From a checkpoint of a small mixture-of-experts model trained on Wikipedia: a variant of SOAP for the experts.
Below are experts of layer 2 (counted from 0) of a mixture-of-experts language model. Rows are named router (the router's row for the expert), gate (a neuron's input weights, with its number), up (a neuron's input weights, with its number), down (a neuron's output weights, with its number) and show model dimensions 0-63. Each number is 128 + 24 x the weight over its row's rms, rounded and kept within 0 to 255. Numbers have three digits each.
After each expert's rows: "raises" lists some tokens whose logits its average output raises strongly, later layers aside. This comes from a sample of Wikipedia text that the model never trained on.

# expert 48
router:140158142118129125134132185151093133152142116104137133136122100107139125073149135138118105179097192143132120179083066133122146133138138105124183157117133115118156177112122070128126110143152140
gate0:151112120117137126126132128139155123075118092128088174146125179169108134123149136116186115141122111138108126131126139135131131165133109129131068142108110094113146118078099166137111130172103115
up0:129110106114156115154126125111132124068120069110106143133136136146110144157138122109171152155105111130141100134140127131119115156121114108111074148115139120123153099085112154154120121176118129
down0:139130159168139099111120122120136101072137185122079122122142127141086081104178122106152133118128126153108093120118142134122143106152125129138131130105114132174122120114133107134138122183153136
gate1:134123120144108139087137121154149102106132109181128143073106133125158127139138085093092135133104103081147143143126138135190157116177132147130110147099099125138154136118148153150116144121122104
up1:153132149112146095156148121136139150145127166121117127155177113139092133133113116177161141132157144166117080112141121131042117156089112123103131114169131107130102131138111106084172131147154122
down1:141142111145091113140084172080166113142125106114122126201112153129125160125106123105114121123099131124113148112186138133146122161151117128124139096113152152116129146154134155091099085169117147
raises: ".", " and", ",", " ", " by", " b"

# expert 58
router:102120148093189128111140107114112127138134094110166166130125108119115130101172127134147111105109122149122129123137130103142194117141116118120116082123100112193153127092131142091128074114141122
gate0:098124111125112154150131129163146138175132113131168130160116180168134135137127102161083142076126122096138129098137132143138105144145126126141145125144177144116120167166125095143127075128110115
up0:132114132093115156167089100147133165114151119102158151083136141111129115128124068123086165092140105111095157135080133130126123142120119101141127116127139121121140183139125102140133105147163141
down0:112127135089134096154082164140155127152143141135142105109163140145157115164118144129091124138151106098126129097114158110121082154128143121141074134104171151105133140139083136110130135099142146
gate1:178168090140079166150139150128138110217113116097113103127159128140129102128121114137113110163155138129144149116157148117151141120164123131148136116144136116102154131118084098125120164133105170
up1:118137157120117124140147127148116106163139146131131167168090102152120136099124135118093116093082120133137161143132126094106152096106149107148132078130154125111116111115140122149160152149106105
down1:138137151112143098137137088101122065135128112103148163171120160116135158128099069121095119142179162137121117134140170099123129136118136116164080116097134111151149059193087146116163131126118135
raises: "-", " ", ",", ".", " in", " a"

# expert 17
router:097134097132125160061127117177154100189105112094107151154145130101155129134125137095148144116120166121101139161121114114099080117124139115151165123124157154123111140121121141156121114128154122
gate0:120175110163127179133147128098134150129112137143138120132144142193153104106113136093108136157139161132144167091109141168117098144084165137125134159120112139134116177130134145131093145126125121
up0:116114115118095122125106147141167146101151115109146127119164141111105178116121094109107095117118095117107116157125127148118149136142155153115138117102129112165105073096163129082123147127122147
down0:157121113140099143131110105143152155127158096116130101108154165142112113123104123103121104152087106147097176112091133136105128115144139156170113119097178096141098060116158090124099105145161098
gate1:107173127107109140163152138163131171119113123129157149130095122156128105104135124117124108083117097143134136117127112111093136128142160111132102127172104098116102137109136105103129103129081160
up1:145092129182143067113136137101143118111104136120121099079161115124113096119128144176164148133099142120147140097109134164153141114156081146119078148140129135161153150143139121131125125154128134
down1:148124121170126112134155133103114158117127163128120089102111124123139154088137157135130127113118132178172152105126137129092145120129125126132123092150116127147121142172138168103139118130129089
raises: " ", "1", "0", ".", "-", " |"

# expert 38
router:113127149102131127144134142048169116085131173114100125113117133153101123148112082104109150139116121112141124138155149174115104107117098147153100149101148092095140145135122112115157110103155116
gate0:149158104143110156120143128134145165145073089137155097128167111158113122094164146161141096131127093161125132136105112113160135117177157143135111138157113162135102101150144125137134160106063133
up0:162155103138137127081094093129119109150074125169119115150138112118137137143132142155103122104175121091156176103118150131113105096119110137105120153154174117153113123103091164148107111123113170
down0:115149130110135141097172132116198088148115133165070127113159127123116146101125103124121131094141162169145107112157144138090091098109095176144130130152161125122184176110096132115116137138105136
gate1:127121143127112141157147094112137147110116064130118188134114159138124122166159099107131134095107104150106150127112107138112105133153134121140102126126159115159126108138178102105167152144108098
up1:124154108130132125107108169139123107144139178121148085123130108113132123095106158152130117151144152111148109133132149125140140119113117132117147148136088137067136132125084148167089105111143158
down1:147173097155090151154106147135062165087165136097120103152078098163140080146112118139132172135144113139145116085158114091102146133090159118125134128112121166153089121135136128158159107082137138
raises: " ", " in", " w", " f", ","

# expert 52
router:140182171118088113092107129139103125120134118115134172084123135114164166176121146117142107083145112104088134143099090138137122093131116116169082097127147145116116113132121123160132107123130106
gate0:165111181073165115132127125147152136129111134094125138119131121098138154159142101121114135136137199105171115138140150159152146151166134144128134113098163119117136120118122120108147154113132165
up0:169110159077147135117152163155167134135109103111130159119116116103115152158148098134108123132146188129174115140160163174110172129175137139134119116098142132126126098129126066127139164118144178
down0:126088137141113119128103126130115165149131200139109117121092141107122137125137077125135164165127141124148167142132159126147097106112150104092154115108114126138134076154119152123150152168141093
gate1:127117134138100159158111117116132125077104150151101107116157134147134130128148142164155110118146127138138173143086149098088119109134123115143160155125131112123112132127093098167113115109107074
up1:128135131131107158138125118124132124070116131156103121132162126139130120125142150138160118139157135134148171152069129096080111083148137106139164163117131129115105109111088115141122094103117085
down1:111119091125190081124142120154115141089106121153167152129112101124093088122115146134098109171110177134154109117133140157156098088096125126118141076139119136137123142104159106120114135158152134
raises: " ", ":", ".", "1", " m"

# expert 54
router:105109160121144131116155097155176138125136145112140156112120118104140126075158134109087139088123139098088110130150131145169100124134121111167153116112108127120121177117066139122130147172151188
gate7:170083124139098146119084110163145107123119128148137104120115130105144080129118162119090115138121143113110141132099130159104090156150154122131110164146129086090102108132108106159145155143099136
up7:126123103108115155154121113184115116120135109145122108134129115075125106143174104143119138139080184130116115121128159126168108143097125123174133104133141119112086100121073097181119133160144126
down7:120144159129163166154133126131176111120113128134152123148141132148145147179151125135091125141131167151132142088164122150107102068101084127116118113129117130107161212133180141135110147153153115
gate8:146174081110100089145142153117163116140106120135110109118160165131114141151177154096087073159173115122113165114115119176151123135127087146086131109156116118079102100113096119145119130103134146
up8:135127145170173126130105146153094092114097167116112142148147119145131129118125111146162133098061143162153101119113130123100114112101143136136128141123122119144148105198173155106150139118113100
down8:134135144111157121142084119137132183142139127104153110132151136126146079161105175158127108109139133131107118149123147162138088084100133096107142128134153155065134135086145095139136087101131112
raises: ".", " ", "\n", ",", " in", " for"

# expert 28
router:127097104115109112149163150131168162123139134127172106105135134131143154098113092150135122109134103125168116126127138081129068154150141097092221125179150126112160101132171141131099170098124161
gate0:117140168149110126122117145140105129185130164137146125104145127110105108121119119112132108149148117170171121139097138119127141120132126149119121154130179161152103100150156134147135119122174118
up0:099144142145091117122118167100123098163138143149152130119154137101112162112144127121132104117126138140147135153095125136118138115181143141094137146145166180169126118140175161119142130113156113
down0:120133157111110144113160120139114143140141151138162141151158144127105145145113095153111095150143150135110154140151092125140103118093119142166124077074104073112122084131069077177123158141123123
gate1:108162126137141115110133159124139090122097171127092152126172102111077123136130093107163136113160150128158113089121139139121133128098110103097126143156136173147127111177106085152122132161138143
up1:156144137112172104081114118151117126104110174134122159088171100086097126116096104130177140145159107139103142151115161118100132161135164105113119131116107115131109113145140173134146140158150141
down1:076142136098109157143121137155144140122129141116097070107136098117104171152129091130136158115101140124126154152130104117104122155135142159085116126102093131141082157144130182142127171143141108
raises: " ", ",", " in", " and"

# expert 3
router:125077178120134123130107087099152108104131103115092170134107102123122114138068102114115152154129126141115137180169128109110109148115090167126119130122120111150167162091119150130115111124143159
gate0:112175131092106144143132113059151084156133135104094134129154107125095134133128097105134119160126154122154128126122128122101135126145107153133109092134167121145118119138106151122133120126143126
up0:145129134098126134090159152130222118127133129131117177118120129118157151096141104111129113071158110078162135122110148127071135114144156134120099104114116136126105117131165168126114123136116093
down0:152119126133145145174151161144142097124123151156137108179154115145134120155158132139128143103121147109144132116088113141105079088105119115161123074139138135120118136060079068079143086155135137
gate1:080111134146110078152118117133129140146123143118108118122104089122078125133146093114135139131200142127099111137155091118148137137141137105137082142103135118115076130136130143144129136136141090
up1:192152116125119151089114157121104108126127111118131128143145158142192125148143158124102135108107097133159133120098118125116119138137114140125183128156162145111155126088129134103113142145125151
down1:129145143130143166136120155127130094148125136103110158140204171156151095143122104130137152105164141131106146123091172097128133145113097126127095184127121124119097107153140109136126116094162153
raises: " ", ",", ".", " in", " w", "-"

# expert 44
router:108081147153131121158157155145139116133152109118172099124102097115169112134118115124130163134072154081147088107145135170123124126095172105168126120115106124155095140112111149123113132183119149
gate7:167090108137147103139117144108114121075119138172109130130154142141119090144158156110105117132135131130148137097103124146088136118128104135148160155139105106128124115126121147120175136158152125
up7:098117112139117159096136137114125096144124169153118106126109091156120100135118098114119114149149126160106128104113119146105125141117150098155163129132136131137130104114099133114165148139112139
down7:169186135124130178140129130173116099111153119118126100126108126140134131123122161162111150192096116148082117133115105175142096076109102160122120141143123153114132148135165184108154128129072134
gate8:118142151120125124136134084115124130115108133133062124131147119140150098121148109148152141088130140131141137130096097106136106100159136169123149106142151174157091129152096093142070115121118104
up8:170118104162072130151104130162141154108121119133122108121147162112073138145128120139101090166074094098135130127152133130107111133111139141128089122130135106048135146153190133176149157110121159
down8:140161118127115159146147090093172130096103160127150130154094133108100129098129107075144156135141123124118103114126113137147143121102108107173159108114145140101095106147132112137110137119118115
raises: ".", " and", " ", " for"

# expert 51
router:124107119132155070160137111141176132121124106107136160135116127129156141149064084167130112097097120117158104107097143113092147173106172088134118105134154147169099150154197121150115121159123095
gate0:074110085116123138158114090120120129143107127108147131110125161133140164137121137103163127191135138138111140089124155196125138093126128171112107109122129117103143135103110158120142033115121137
up0:173160163164135147098124094164078112160117104163106152106123114109127100100119130099095163115177087148126126146119109115139108138172141125120134155155149131159061118162125102135136158121122130
down0:174110130160124129124113136073108116125134112118149090141151175110088129112182147134097125115093143070139141171125115103136110141123123174078120131144153149143093101146100125114119117103111082
gate1:139147132109169124110136116106112130134131087129132124133145128128155133134127090115119136135160075146122135133100094115172116130146147101124131133145110091120101138131114129065181112064085118
up1:111168109125149106102156087114129114137118103125111130150146147107175138120153088165061101112129082083128125132172151145136119145164160135121095099136134141095132112123115114130162141124086110
down1:145114101122114097111096137137085114133151146123114143095118134102158110131113125114121177109115143129111088160088130114141133124129136120076124160137151057107109096106147176115111144125145096
raises: " ", " |", " (", "-"

# expert 59
router:102095161115132122121149161176113080148131116130121133126118113142090115124146100137122102117107136091114129153093160143127115129132139119136131129104132118143150101096104169141120196167139132
gate7:091156099087144125129156094090132103173111126070083155146151135137139150137125123116170125139144107148107141131158132116139064088139111167155127128126157151143180158147133116126116117121129124
up7:162124121130144109082126107081103116152117124119114180137116154165101148151143146156126146111113084123102142109154109096118106128162126166168155160153142169127124197139137104153136109130123101
down7:158108111074139108149138090122132101128145126119118114133140138095108126151151124162160105114085157146105107116147109128090118123164143153131125119147134119143102126122128154152097131094104095
gate8:184151112100141125150137109101124151104100109112142105117168134110155153131132113117129129115141141145134124088172102120154124093151107134084134113158108138148121149178131089066166096087106158
up8:128088149096133121146169137126163153139139136132112128105119123146136123165129143182112097119107121108121102174113121143113160123139161124120148125091103133146141141131157110119122147107134137
down8:105122118128143141151156127137157213198163121113086123108103125124104154127134104100135146104104103124114117128156179100087132125121154124162150136099112118136131142096144135104097130101134105
raises: "\n", ".\"", "\"."

# expert 20
router:127081138139120111122180127138153132133140092155158105122119117153143159101149083139125115160105113102079112142135150131134115144114154098133137098131114116118126104150139166118117178162072133
gate7:122111163098149129113131107125139156179111155081099139146145099129144109121099093129139162141135128115129148142135126152126155161159146110137168135155149129109079097123133141118146137125099120
up7:078080178103141121123121094127124147177116151114101148131123111125131098137083083158128153133146129123120156140114127152126170146126154113122131138156143105092095097095116118139121143150102088
down7:143134092159128094130087098117107122137124135158131121100124133120137075157148111108110141110131116138106062149079170112131149115130146120157130106111139122177120117115182161092104138095132106
gate8:126091145133130113082171120115155152126145093126100122154112118097112150180116147175151139091121150129143095149096119122127130119119116102129131143121135088139120147173130152140113108118167137
up8:102128134110152132149118104151125157047129146108176123175138137163139094082161113129140109109112120125094165143147192128125138138157141137104081119109102120118171136092102143112134151153114120
down8:127138154135168125123160127167132129124090104159124159141102131117143122130069124167105115098101102142143158123168130081091112154110142164118114139125190126103136128141154149145183128097118122
raises: " ", ".", "\n", " |", ",", " in"

# expert 1
router:102105154103156131162119091125121127170135093130143164157123149139148168162128128129130142162123130121144095140187147114172136130119125113114097124101128102116170111126074158126133109086137100
gate0:088145117129116135127135138136167133131105088105120103115124152134138139130168112120126081131159158123094141128170136138140140121140153083155092153085157155115167107109096142127126124162126144
up0:123131142108147125101121116142151065086137095177147164142099134136135120133097173122112119152130115156122109129134108120137141139103136108119151087126155109147136126128117177147110153148116129
down0:142162099150093087093120141142130109107128146169159101142118118090120138130117112150107175108128136166105126164106155101162134118115188117153154125124169116141124151149115191126138161154131134
gate1:139115116100107145110136105137135140149126146108124164116150120114094094166113158075082165106147112119106126151151121130151133162118086105106100174151135129125097131123156089115127126087117099
up1:146120144170121104133094152111120101118135125133109087119116173144166170091134136143192081166120122155148117133114089138130117133124120167113150094138143123138186117149109147115139112134126159
down1:097094111138094107129093125125174104160114163124171126161124157123168150154105134114150133114127174107120172106113132150144115153124156075103111193141111097094150110125118112154128121117111132
raises: " ", " (", " f", " |", "\n", "."